{
  "router_score": "softmax",
  "normalize_top_k": true,
  "router_z_loss": 0.001,
  "init_std_router": 0.00736,
  "lr_router": 0.000715,
  "num_key_value_heads": 5,
  "rope_fraction": 1.0,
  "init": "normal",
  "init_std_qkv": 0.0199,
  "optimizer": "muon",
  "learning_rate": 0.0134,
  "decay_shape": "linear",
  "batch_tokens": 65536
}
Below are experts of layer 8 (counted from 0) of a mixture-of-experts language model. Rows are named up (a neuron's input weights, with its number), down (a neuron's output weights, with its number) and show model dimensions 280-335. Each number is 128 + 24 x the weight over its row's rms, rounded and kept within 0 to 255. Numbers have three digits each.
Before each expert's rows: "comes before" lists some tokens at least twice as common just after its tokens as in all text. This comes from a sample of Wikipedia text that the model never trained on. Tokens count by the router's weight.

# expert 26
comes before: ",", " to", " and", " as", " than", " with"
up0:117117099134127113124123140108143078120150110101115108089122134125145127146124142150140156172166153186110132083115090106124156105113150099123168132122110130138147199161
down0:125146122104133107136132164124134134131104124111079149094140145147089108109115084122112127096208119104144137114133140131137140180141155124097136115147141145153131107142
up1:122148149111151154082118129111187167146090125117120120118109140145120086119160138134155094125125120115103099118142136100115107101123097122129167106111108169114151120152
down1:122092103160130117140191109110115116145145128163108069135101139135146144132140128141146143172145111138139107171132129144097110129151069145155141132079122196117150160193
up2:099111145115167128103109097100080119137125143137173127101139121102160123115133089102117111196127150141190112151152128080142108143129132102129141136110121120109149090145
down2:091128111135103142124171149135090175137153118157106114184106093093103141115076121184110144093080122126120119104133057131115159105107131094136131168144126150108141143149
up3:129119122091084182165123163150137201127126102124120146121145116099122076163117083091104134155127128108097107168131110117151172132130114115146099090134107140123123083128
down3:138130124152097103124090089150112103125109136097143124150125141145110126160160132137131127105164140148126119130126089141116120125131109147093066113129110191099099100144
up4:125124164129127146101128160136120089153120140140088162107111160144096102137095129121160158125160106124113136160147126129130129118127117113134122137095151165087175108171
down4:117164094104100104131099111168131190123119156111113116101156133113120107131123138085096176125095158152172112110125102143115139179123136090116136125141099123127113146183
up5:167146142140143119139156119077125117118130142110120105151127216091149097145140141132114162154138145135120195127120110116117105134114117115127127137125102090066104157129
down5:136109121154083111107081123173172124137106130110091102125146126091126172105131158103136134128137131113075114100082106117116143093143130181162147108129140155108109116122
up6:137141116149208117128075112118133129146120163128107141137160116128119077113147111130129101115151170135159118136130125128129104117121137064086127118143205142133098126126
down6:111082147135111121155117141119111129145092133142121161172165099111145101120172115137127145144143089152132119153128139062093130135104125169114128086159163101128140136147
up7:126091124130170157130126120094116108169141134128176112119158133150084130126143139146140099167131122098141135109150140145098146108118152135134117172118096132135123114141
down7:111141137108130145156166091116131137178094116130168155088119127132119139143112106134132136108138124106117170136161154158172180144142127124145075100167134140135103150112
up8:163109091124145156128121175127141137133130133099142088161129166098171170117151127125115104123130126126138152144107092157123116053091117164104160123116139154125137143131
down8:143153107114132182099165106157140148156172128127114118140126142112155161127103119121147135133155157153141107137123109147113123133127122135144167110122083155137137110136
up9:109130098150119120113119134122098112125114119111129130118130138130106127155102135142149123182152102127143171141127132126101102082104093143127125109146122109157120149118
down9:132113153146125091148192139101088108130122083113133103107132116158151128145157172139129109145127157138159135113124133131107092159106125126148161125110108134136125172143
up10:136107141120162141129101114161130142181128202126146092114140104157121098147179142127115133156127093101095116172139146139138123124120093132150203156099106119147119145099
down10:096166124103161140148092116127142139115167125135123115147099127080137119156156150108113136173155165115136162105164133117093083122125151130096133138116134105103150114091
up11:131085104106109176120145133118151089103155132059114115134150095126131096115171091129116168146153121136131117090132134176123129139129180123174144123136123129126151128155
down11:125170186112075104106138129149115169156098090107151100139137110136134150117088140168107112159134113102147155132178124147112140128140122117173123091116143137116109096134
up12:136115119147123133135126139125123090122132115119150164122098158135139159132099140142140103115181132144143116175128107111108116114129171133114126154142145122120137110116
down12:150150098118068082130120159172058131123137159102180092147151115121143142136110116133113115104126104113123129157132131112142093138185143171121102146158103187119126120110

# expert 11
comes before: " |", ")", "\n", ";", ":", " ("
up0:145140133119079154146129185131088140136170165177165111132115133135125126123107135138097169108158134148110097104124105126121145118137142120156161140107121144135074145116
down0:126153112132164125100142139137136199165101123147123155127140124121116081158113158134160135083130129124138132107105132157146108130035169152124116100165141128161130143173
up1:123080140129129119142147118071154168156093090148074179129143097159077127129130149102113089168148130068134136115113115125093151141162135129169077132084110100124091137111
down1:160119177168114139145186145149125105107146117119101080131188151115156114155087108127119159159096105125137134104128106102124141174150094138160103118127113118145140138117
up2:088116126114126144111103131142133125171142137157135113129127126150065126127147157196120112110106079101117111140147166082178113110108123146128134115107133116132079146107
down2:101184159106147121150082175130106138184123137160147145146113129114127085143134124132117103066109082132074139138132119138107131118149128151121130130118082173127122100097
up3:129138124136138127154161167141123129153111109136103152149143150146144134111106107146129126142129078124114165133068128104118123115156104092144123165107112155117110140094
down3:124128116170130174153164142162136140163144118129077138123175141136124155095139117120110147119137107106077162121143134151125057122116153089156138138162138110135166116130
up4:139141137141098135114122104147131145117112117117117136106133149088109149140095127155155101085106105098112192133148093089139118141116153148140109140133127100110137141140
down4:134088119147138121082150135118115121107144121097116156124125148124111083130165074130104123189092114132165103109134156113125162134129101117097146152139135134103161151127
up5:113125121163138139132139121136120124146140092115135130127153132131141128109126144149157153204111156135159170171129161134139096097117104106118104103142136151105121122123
down5:126092112134142131142151145099085145161132140121118139163123132131098135135119091126119120162109138145131116139149164124115107087120140106119168182090113108187187103176
up6:076108159090182100094126118138161125131122152089093136188077187139147142143145096125135126195111110104135130132159136128124124128134146148156111134112138144124138137124
down6:121142073173130134132137133144150109183103141144161067115133106128148170109130119137143136138125148126147103087160135104138145148108116112123111120108120169156074142106
up7:074132126109156124149145095112169090117108136154075121149132121142135104131131128148134205056100153104092184112104161121127127120110150121136156112152153115114165178153
down7:114171150122106142109094160133144143137080138123121136120145108136144101106075161126090144125137120085148164176122111148152136125127131109133113130111102130120109135113
up8:161134097094087104135109100130140104140080133138133136124143137114083129115128174131127101182127115069168139085142119159094151129115134120110114105153125130111111130130
down8:098102125149117087122106144147148153169136149117128153125099104124105101139156070131117119157132140146176135123125145123133140119110125139119108078105108149102169114140
up9:099133137148112118146133178146143141152147121114138129145130181131191127135136126103092117156157187099163143169109085127107160126186147081101099125124128096161086165073
down9:127105116173117123135133112121152120149079094140134156104131145124143103131125113157172180125099130125131134089120134142127120102105123177100121069116148126105146112170
up10:148084112132119072089162127126109144124136078073126113132154147137150127104120143136188166141130118113145132102172106119112123152138120150157104091114148141185109166125
down10:105118187128108155132152117136127125113114142132142122148126161161118090122098125145122129127125154109133133127108137122139097107140164125096102156111131118138145120144
up11:119110138072127108131120119140152120151128120113127103132117084187117153109119141136141087103174150101105146124132145142143115128143164166151126143064165121114142143086
down11:125116111158121110169127117165168144136114159129153152097129106117127079099132076128136146105134125159110131103166154151131139126125068112135110117135119181135136091111
up12:107103131160104119081132139135142128147131146112131103114145143158140135129112145092122142137107131113139150112129149170143117074122122139147106119156123100102099132151
down12:111126142138124095155133125146088118123086089127112140184138139128156129103137124162146095147116111151114136151125101177141174111136101138165126112147137109110119139168

# expert 19
comes before: " the", " a", " The", " his", " \"", " its"
up0:085142139092130138162104121141127148149118106124123117132112144144140109112115087125166118144167131109125169085182158135110127138122121131124097118149138139139124156093
down0:100140118085097118163101113121138126115077170094175165131115120113153112062106139114112101071114109130112110131137139126119149120136112149106115132110106149125150145136
up1:134126135142101130095107148123122159151119185136145075155127142109089151117110101116141164160110105157154098150131169125137133130140081126160123161091082118116131141148
down1:148113145147074135152143114149149102134121194094111135161124131116134147138072134107123125145129127133117134103118112128105073098168135094129128087135134140115133142111
up2:110115095107130155135157143112139117125179095094161138130119153122141158150133146168129160118152102125136119121152156140111160144142079119125094171107127079103135156104
down2:124178139162128175133133107172128120145096063134153101119146122094126114124085100118135157147167110128110160124123097108152159104105126172137148128139168191111120066111
up3:106169122107099128147153138130148101145098150119122127112084131150143118125115125123133166136106100134112166108083132140171156160153126177164142161112137129153154129072
down3:101142170128118113126148119133118150107103119166094140132121101121127135110126125123144142119160095106159150124132120095126151119171104130093104088156105163112136147128
up4:096118174183113162149080097150143088106140102128099105157131130150151097122185133142139088154152132096132106113158098146125140169124142146077150157123121131096106123136
down4:146103119140128132132102189093106110131141165101131135132118131116139115145124155136138097109120161157131134150087175128127149130054132117135114147140139115139133136158
up5:133099141125135148122126133136149163150074093077111087162096128120122106145111150130142144111161148115144124147115141157117203124108165146089163088075131114107125145119
down5:112100147149132093164101120106146133152117157170133101116125162133108155137151093122138120143124104100110112095113129075109086153152119088111119185136114132123115112128
up6:172091157145107125122116136149138110112094139117139107145132120159085090160114092117112177160149073175165127065126141127146101149116171098124210140118100105082148170079
down6:127102147142105101190148110075102128163114098150134128100126136121118092103147110140109127118137171095146112118128108124102173195083136066143135122120105153141113121127
up7:121130102127075155090130122139135135119145085143119110107121116130108115176119110091108109133134131120135140129124156153106130134150066146101117116134139156089097159097
down7:149099110114144134144141126117112115148127160130114178127102116156150143119152128137143072100120114149129147109131151146127138138099084111183130098124173090155172138130
up8:124150181142124117086090150108148136149122149131212061106137119149132127118146141133160146135180163148153166074104106154133105147139139109123155122141164175098113109123
down8:137107110071177110120138147105115110104126138099143150119093119128096134127144154115132121147133142091157100095107107151152136111109143165149127109153121124148094166133
up9:157138127158115099152166112116117097112137137158112107121126112097129114123112117095127144116092159146177167143146082139128112133137139133076152132146140128172111117136
down9:152135084110122152094092122118152127130131111131080131118168099136116170136122087148126122162083160108141110100165085160167128172134164122141128096138114108145134106088
up10:084120121091107114135119144122075079110127126146125136165139147133120164075100080113145108130076103145114154109129137133103081136168130121149116154105119087139136148142
down10:156095114124152108149096129153088125117127165076156128169134119141147115134065149106126126098107100170114077188119156152127099123122078149142168130096152113166100150169
up11:138093097181136123101069141077115113145154133148142125170153148131133143100112159128132137138116151094147120082136170110103120154129116158143150121134079129145128104116
down11:104154108113137135113148150130135161125156111121104148140150118199135141132148133134152157156160164150146139127099117104072121121145166088078153138126154116117150131156
up12:121127096105123138149101160117119131164085098075129094108101127133098142152117112102150119129145153138088160129120141129127111139119169134134145137089132111143095172150
down12:128084117108123092063097120109137103113139113158164105126140111080143118141141108111114139155128121135155115106118105106090128149160117162127127110134113129139117113112

# expert 8
comes before: " |", ")", "–19", " km", " m", "th"
up0:164115123127151091144179108149134170148105106116125089107148168097117160125158120170130090088119193134093188126122100129155081162119106105158145125121127121100117127136
down0:144102109134111103136137133144161116106157158118140126081096094118183159114123124137136164130122144136112137145141099092118165131172130134109099121133100143143083162116
up1:135070138137127140106140159134122117101125118092111141136087145077101130124115127155124117139153133169159123136128113151145121069163155098116127145108107118144145181144
down1:130130094152142122157126159118108095141114150143130076135102127118102115171105139157167065120156134148138093115102146129145139155141094119113158140147113114120138097118
up2:150177121133145143106148124114108124131119122100141125136155158161127102125102124117149115137146115160126165109139108108128114136100107143161148152134105174126170127139
down2:140082206129121091150100127126124113123111113122142135111095110111097139090140107156117110128090114102119128128126126160125202110130111152098128116070147104114146161086
up3:157131118108110133152122156152174139090097128126095135203133151128121145156119116140159106082161118106127165119157136155135158126126116118115115120130138121149161130123
down3:136106130129093106141084133125139125119132145117104093102102117094166091155126115095134114128134117142105164139143145090111100104147163147134103166166070125142132126152
up4:103102104128157145125142162114113119100142099153104106131127109153136119099107124124202161092123149127110119112134133080113132147185084149164137143173099104109105125160
down4:111088112062102116151152121123119150116160132116097175159113088151135122164158156152141115103109158165168103148077157130147132105126130136146067163155172137066141106107
up5:132161140160155117116148116118127181097146140125124081117127159118147132102121128122152145114136101112139124124184084136134145098105152123112088105151153147115088080127
down5:129121134122090169120129133142137151095083141138117113094174082121113125125123144130149126113131138113175092121119125132118127124140105129139171153170122125141141091135
up6:085118141109153187104182149098145124105135107152122128128137145135121110118160098135115139147139105113112112164111122121093138117144168093121131129144120127145079149183
down6:096127167140103137120126107150138133139124166141154164118104102142110108136155131141130099085099145100105143128135113124131102136153124109138161106147147131171128153169
up7:149144130119121140107168144142168137117143135126137141111129140185139130163134153127163132174105140133114148129132095145113134093104122140141123115145126038136117140143
down7:120162106103136142146131115133127147127103123138107112098177127084137104142084122119140136111117110127125101114091115122117138148117135124164151169164112137130136150158
up8:141102144133130179091150146143146112146109130124099130166123125092147148152115141132172121134104107115113109114154172130119132113120155085157127146114127117109136109146
down8:139119096144124120146157118117151124127175124149110142103140132129106118099139094086146147116110107100146110076141107158136097153136100090153123129189155125170089164132
up9:119107147147143124132161175151104131169127154089102103104101109133115110121095147170123102140123080122119107139129103110131153115141117135138108121160155110117142145104
down9:112130148161131146130051164098128143145135138089137095136123096125086124148127105155109126133146121112088134162143133084137136134114076106084123132135102117112144162121
up10:139093131135115140076112100093127131125102099153103105092120149148155124105109122132130109117126143118115127156111094172121129158128106098127151103146113121122147141093
down10:096141086101139127170150093133120140112119102166158131122143137124170093117111125112110144116126120128117125104101104096108130124137163123182172139118141189166125163145
up11:092157137119145075120133187124137126119145138121124115119118123110138127131130127163107148142134090122143100101161088110105113155135113107122161154154080126156162132098
down11:097094153147174137120138132122094112121118133168110137119167137133098125134139139134130155108114099116115094144112122091121177120140125147127183147136103123135129094134
up12:146098171118112112105148105129127130132137125117102137092102166148110104140101127117138110123129157083123067142133140139101095111146158111121147104123090169138121120134
down12:111119136150134099116146140123124116125094159100107114069164137105073153120135148131112074135107131122135106160107170114126148103115113124133155100161093110115139126147

# expert 12
comes before: ".", ",", " of", " in", " and", " The"
up0:177133135145094175142124120137138099119097150164159122096160158143137126127137140180162110121136118102169130081119126152146119144131095144099141136120115149085112103145
down0:088122148153119130124134173118116142096139111116106148131082152112131107136130156104059139137129110136170124089107129161146154110139102075116105148176133163114104132148
up1:174119143143099112088156111115092204136149112140103155161094124094124138112158113140119132142115142159112099133113109099130151137144151153111124119144121153158111127114
down1:120167109130163109097182096117120140117168141112122169107119097118095115131122136142121145141111145174090129073142163080158106125128116150165129130176157134173141111093
up2:141162151140109123125132130129148137194112131085116146104118141139128163188095115164146112160099118134115131130146138137112149129109133112114124127114119150118131100088
down2:110118119162123151160124120167138138121147157148127133157140053163110106109142100085090139138111133114157121114111136151111095147128132132119104158158141108095140139139
up3:093123060159144114148119119158151139147133138121107118119114128191126097113117160166145098117179117087106149101134081111147081089085145150152126128139148143130131156122
down3:127106142125079123120133116118099145117148114161128089115097122095082134118107112102107069136121136156131165169142121118142126159125158152116076134085136147088153067145
up4:155106101210130107127100090153108116123123148115150102104115170161134121146116114156146120103139139119106140163107150143104097150071131150130108131152114148155106119134
down4:092142131146108136106133133107124111123127178127102136159147142140144159132139123115154154158086162150117116116096127124155136089097136103098106128121117112118180120134
up5:083133155165109133127122130133120134139121083062132111166135112166133127134140116179141135124109136188128107095116116164113148111146157161101134102135156104070114136116
down5:091148103134104128113110131158162107112115081121125161165132153148138128067162101163155097110140138099164134128138141182092121131133141114124176139130148158115134162083
up6:121104138136113134160148133144126137118147086183135102165149158161107109160104157127159151175132127148129122102151096112140134136104143112124184142111132159146080178101
down6:140110140144099136153074139134152102091100135151127123147144086155113135168089120099103132133130112123106101127178138130138144144139168140112130172140174113112140155156
up7:083144124127175109116120130141094127103127120118136166147084160146132085114192136111081106122107142101086130143161091118066176148162136128109119086083185124135140127112
down7:090146117079138134093139096134105135139127136118121132157109147134103064137160112067100118111136141149110140138109112148124173150118113125144106107119148115126143119108
up8:094128149115106194116136115139144085154125156135171141166107127115136122083109117136140159151125106172137108133147091125110134113098116120144179088127107108137119139131
down8:121114097080126139141136134158108157133158113102103122161130117166141141076113106097112109086135153094164136136118175080119112107129153104113086125122148119118102129147
up9:152121138074105125115139096071130119143147128091105178148096123123117106151154169112134152090169105129162150161149120113134136101126128119090165140133097144128127119089
down9:129162118138116141088137166119101133138111144120069131126089123126107134142128113101099107171136115135116177084123143118139148126094136139110144141125100139143118141141
up10:087144097163131152146124094099153142126069117125127067143123137100163100081089134137134169135116089159152155134115180127117122126140149137133147115149109121162138175116
down10:115099134120098148105133119078128150155119107153121139124134121129115142088096155146142150151133096134127094100148132158100108150132119154119140141121144160132122141129
up11:126120115116161149093117118109131153129093157136125098133136148127154124144083119153132095125089124156112088112154142082107193090106098132133123132201107085135142121126
down11:136103128156129131149148137122149104104118115174131121108135118136171133102146091172130112079165111129156105111097121163152123111152119111143168110144078153109178132154
up12:106131113149101139160089122125106127088142142131125085117096126064124153126134099138112134154109122159145159153119125155174092112106119107115106133102124117141097138127
down12:099121117105138104144102135123111107148109189121141164160144134124139132130151157170065184109122145145111114159130151161098104147166134149128097175116127152117158172181

# expert 2
comes before: " by", " a", " in", " to", " on", " as"
up0:163126113123150114143159119157125113123119140142104109114148139113166117092130112119164117110112071141146144115130114102077100118126109111106126122108149110124085125133
down0:112136112115111148095108140113130164142103134070112133107156120109101128135169129128107121156088145099107146171098142087128116171119144083137120113130125146147135162130
up1:136103052155136137098134161181154106129135134097131129113107128135125142131203130143133065104140166122154059157143178138103121124146165148139114152098112106170110122092
down1:137129131117135122170123103102117107140150068125145141123139113140120086116133101143080149094136137098166117146143167098148130137134112107148155140147134191129122148130
up2:107121088151133133143161149103084121151146059142136135106144119119112143138150149114133125137109147095108141124133162163091144170136155064135131165113142127168100105102
down2:157064125145155114150100140110109123127160107115071069107086106131144158116109119117134161129143122116128151115123144126115170120152126156164090153187102141126105108129
up3:149118107151148162099140133134115105149156128112091154138158164117109125176107097106105118142095154119149087105118129119141158135158152150086135087118127156065165158093
down3:130118105151053166076119115103099130114115108185139130147128136131163142104111155140131135118119068108139095143119085168146156144089137134093129147143132076122122130147
up4:127156062163156155145086154151103075114152094137102118156157101097130113124157114152129074146159112111134150128114133145111144134149110101120131129133156144138120126102
down4:124097112182137152137158138163099133145143135107139174160118123132174150106149094117121165106113110123155118150128182102125112085135141168150156129080172142151100124114
up5:134132067081138120132111103152104146118145137129176085085145122125119142087151130113138097149124113118091113143149151109136114156112114119134115133152134110145148101093
down5:093092112102126124143142090134111113156101152150138152147112118126134129128141104129131150124109102127121136131116110120134129093150153105152134131102150116097111119088
up6:118107126130118114127116126142118102122107102127131133131103156108119145138103126129100122132094129128158148106167143082101105150137158126075123097121140161116163165105
down6:098081118118174118083157155126126132162138123145092139116128121127095158130118134099139112167154123139138131106141114120088094119134133130152127122113166126161154084151
up7:156145093130139128141158136082181191127141119132107079129145168105151113118141113134122173165121153142114154117137153089143117179135144143125121128132147157103102159124
down7:154161133119154144131126109154101123129095136119124139144136103106093127095160112155138139127129151161130164163094104108160150155138127109112125112113149177146129124131
up8:182113097129084131119149130144140104126142121095128079107112124158160134109107177112095150161092078140153145121140142106129147142085094131164124104147143119131104130152
down8:117132113105095142147104146150121177092115142195110118119121136167136130081101158116177143089102139114131063153156140122106152127137134115068147113112156145135125127159
up9:148099105126126090103134148174123133097123101122116154140172155124083139140081128134124156198113137136123126111147126116107086143107169121138141131097139110116116106101
down9:099104125129089091159124107173159101165123129117129105098106144152154135165155111149112092144119085100101118101129129144166106151122088155061138101141106117166138138141
up10:113132125128150145127100139110120077109114120161144078112095135113121115146144158112120179116136093144162125096079113118113161065158163086107097177089093112147132078128
down10:127189119120117121123134127126120154130133114185134092117133145116106137101113146138099108068111128120105139152126171123137112140142152153134141105151087124119154158151
up11:118135087155098125112148140139094137139126115106139135128128111154134071121152142110139172110130146169122117144157148125138135097130118055125174169118118106119146125133
down11:138131166081138122150133094098138105122109074099101138162130119140148129136127114083083108107131130105091085128134124162167118153141106122126144115118149101112121154149
up12:100181134150160122134125173127123166118148136126142101147120132118124154147109150149146123127100089139147118112096122102141121098130127108120132132091145128151140093115
down12:172157096120140148143165118121115155086097167149111172120107118164134168145116128115121110062114131168076109047101128101142140162090144129120132140146156099138122145139

# expert 18
comes before: " of", " to", " in", " from", " with", " by"
up0:149142143087147139135127138109116084145108120094126153165115180138105124102099148137144141159164156140151124131107129146142101120106136131157143098180142087078144149105
down0:101113105131101103131110147150128149092092113145136151110126129163171143078110116124149131158155126135160138131114113119118150150072154136092108116084110089121114132130
up1:155147107164184150123108116167132135130114119137137145161144121174120141118097088133107152197113145135136154154120117143161147168126142097120152157122117102154087106150
down1:174134131102150128119193146122117127158123148158132107110134092124152128133183143138120085157104141085192118154069158152120121138104120103099155142093132117146108131098
up2:087095139124135113149141123135128073157132106157137139137146128136114118094141106147173134153145122103132147135144121148052106152122114111127187133103151135107153121136
down2:104131065116072124145116130108107146109112167119143111115121130128171136143149133121129092134124120144139126101090106159122125106112128151110121114128148094098131139150
up3:133108135135159133158148107151138095163121121105118109143137132195097154122143106160125088118142112124103191136162104140100119127108123109185120093113111139147165089076
down3:145084144104099111137140113149170126154122124123122146142111135127082121167136133080128149106102130133119117092171137159134143142135130135114164130127061139173145144133
up4:141191084155105116128094128144115079140110084134131136143082126086124144127125098106143146118151135096117120142144108139120111105150118116073158178112119128115140107104
down4:113187138113127159151112135122126129096114120088110123151102149142139071129168140139162139123173113154119141126149142108121114148145138131120130123103151143171081101170
up5:160073158099135155119095113101173089169108123109127159162125145159135080123110105106129132078144063121089123141116133122144151144122125111146139123158134159136139165107
down5:152113143145154115106150147154138147099170121113131122148160135104116135089136116119140191095153179179123127147112169130141156132118131107139130163151112141143135186118
up6:133120144108149134078134114123133137164144186128145095168137144119099141199151139092152109137127115084140140164139128142137121132131115105124138175128076115119152121112
down6:110101109118150122121108148099125101133139128127114104114126150084138135097103075133146149132121148091134150128131133147137157124124144129137125112091130118186152114151
up7:113135133128136146151169110103145095139121127134118105114135096112125109144146125137124168109144109112172124163138124152184154103157135119122165143123139145094157137122
down7:128124133151150128127119131101109141155138097129076164093108152102123133108133117139126092147098092143150120141139113116133143143151133115101135135171113127170138163150
up8:132142125095115090110101104139163127156117098148105114120121146049150124121134141175141179130136125153089150109111133116157153146193114114148152098157101102134126132125
down8:112099139101156102139118142134100131158147145169099105135145148131120118154143132126127136106122119163147143118117135134078151144120104131129119128152107151150144159088
up9:176105141116107164091111088123146145133118121117109103143121129132152155140122118108144168104112172145106120134137138084161190155134107125157157104160140177143136154094
down9:118143105128121103110113112108104093124141086141158155111152097127136135123126141118086148173103131117111169153123114103119148097133146147096121105122102149131129112141
up10:133122090152133109103132169113131101111133142106117144120153131142080084147124113146112142152151138159118079164125103118147131143101137120150144110133141142128115115115
down10:106145095115084148097127124154099171159151078114109127131113094166098118116117125141126131109126153133125139125077195114155129152135112117126125137148109138168157176170
up11:118119137067166096133121123130121151158128106119096121118084136131104125122090101104153130138130118098128107148119105154097130175138153105090138120184091128117137159144
down11:144145112147142065135117118106106110165109134140122106099093073107115128156105131129196133123153115147090126102109102177136112143115129148150152130154120171134125134163
up12:136155112122154122147142124187115126132134133102138149121129119128122137097151083147140117112065145104108134131133094116100130106120143134116151091127139106110122141115
down12:108128107089147140150099127125123145084125114151106124137101108073143091105129126079092115130144108131152116093137137153126122122138164117148133127105154141118094148123

# expert 25
comes before: " of", "s", " and", " (", "'", " for"
up0:134099125104152103122122127132073132123157215094155160123146129102107154101167156131120094132110102147125125102108110156075113089158129119153144126191123117125152137077
down0:127104152128110161147153148129107141132183134110153110145124135173128116188145107149076121121108107158171150124105134146150157134124095111170130091090090160102116108182
up1:071100131128123105151134140124121102123105140117130117158099119137143144145141115185116151124165154195165136132132136182126141099165148153134138054108132135107117140105
down1:125142125108114158163111136091117144146124123131112108110122152116140150159147102131107074128146123110144139133122133128114095134125151142134160098118152118105138121140
up2:133113122117138142150124132127073109178123125146157138137087121171142070069122153123147135114113137092151142129109122146129148130127165103132120157157126135167100098132
down2:136150140189133124155093156098181193124124114120154148154117140095134109133163085139131128133108142132110119117154104155130143147103169083121069140192145165087116098092
up3:131127123179111141135105105133144120094136141084114138113115119166106171163110119137075169135110087083145162177123064118093123127161138094073109133158092101116153103119
down3:130117110126181111160145083129117101109139124100099108124139128100151144165145169174115107126126143092127099147109147187133120166152143088141134132138159132128101152137
up4:163126123106126151159118081129161131155144166111147158145153120136122138131167127117124150136117139153106148125123157093165098143101132136091142134135142100130119159170
down4:110098114115101118107120171139123086156162099115145124125152139159124115076096094161117109118083112180125118116101092128141170150129121133155130156189096179166147140117
up5:122106127130169117107144139101122155127150144163088140072127120100113131107155143133154120083175131137148121135140119165140131133190152119095111110148139105111093137174
down5:108123113141141143130103099143107159140099159127119129164150120143156172147114161179142144106117146103123136144135158109118135081150080125177144134161162156160087129106
up6:115087119127092137121139117096153114101130084102107086106101084155090101134140143136139153116141143132133137098122134107124130089144123143130112110124116095101131158136
down6:151162098118079116135152123147113139151106160126152127134106128127147154143153134111124135139153127128136131176141085138160117111075106110120119130109147130125134091069
up7:127121122136138075113114159105109134137089129121083115073163119129113147116133176161112090113130146140164172123134126175158137157142169151118113129136131156107117126136
down7:094096110123138143142126154151167119123096157125125120160144139145120188120129158139114106147088074085106130113165135135115146145113117137136125162124141140120151129141
up8:163122108113120121132119138110126069147112085130132128129142147113098136171110129154125089167182138118129126113103087141097138100131131106090140097114157152116146137103
down8:154091138121128188135126081086114086127097123147100135176114147137140093106065169126110102150101159118163142118116142117115111122137121110091173119144149149182096163104
up9:145130165139135141104143152128168089118141121088123095098094127137163139129130136125104127144180068159148154081146131133107165125128108078113080152090139126126168131134
down9:101138170143159129102127136143161121124125130091123109143131119106116134152134097150138115137137154119143087087174120125165109168102122107121155138119111143131120114127
up10:135122134086187122156128098122164162099102149120131125094138092163130127034163135134135146122140177105124102111144135101101123119106119140105090143107146126130139115146
down10:101098153186110128100073165163128131099093114128155136110135118117119130124159177128150085121114133139101136134148138142084128145116109107141107147143168105134081107109
up11:131143184125103131112168129133132119141126118117157074153112144158164174132100142114090153120120109128137092081126090127133101117146104108115178164148096133162156102159
down11:127128115136107138155150130146105180129140109104164124127104123147125064142109144089088127134142150119152131124139132135136113086124113120136123084097139131169096124107
up12:106134152108114080140139115158150149134123157109089126128058095120081103131093138134126176139072157079139109102141118165164142157157168120168101109139120124163127093103
down12:124124123088159137149134098179160157076110117090122128113093117119109143190138131115118129134148106126129149134132158127115100141125118148173112155098143098142140084081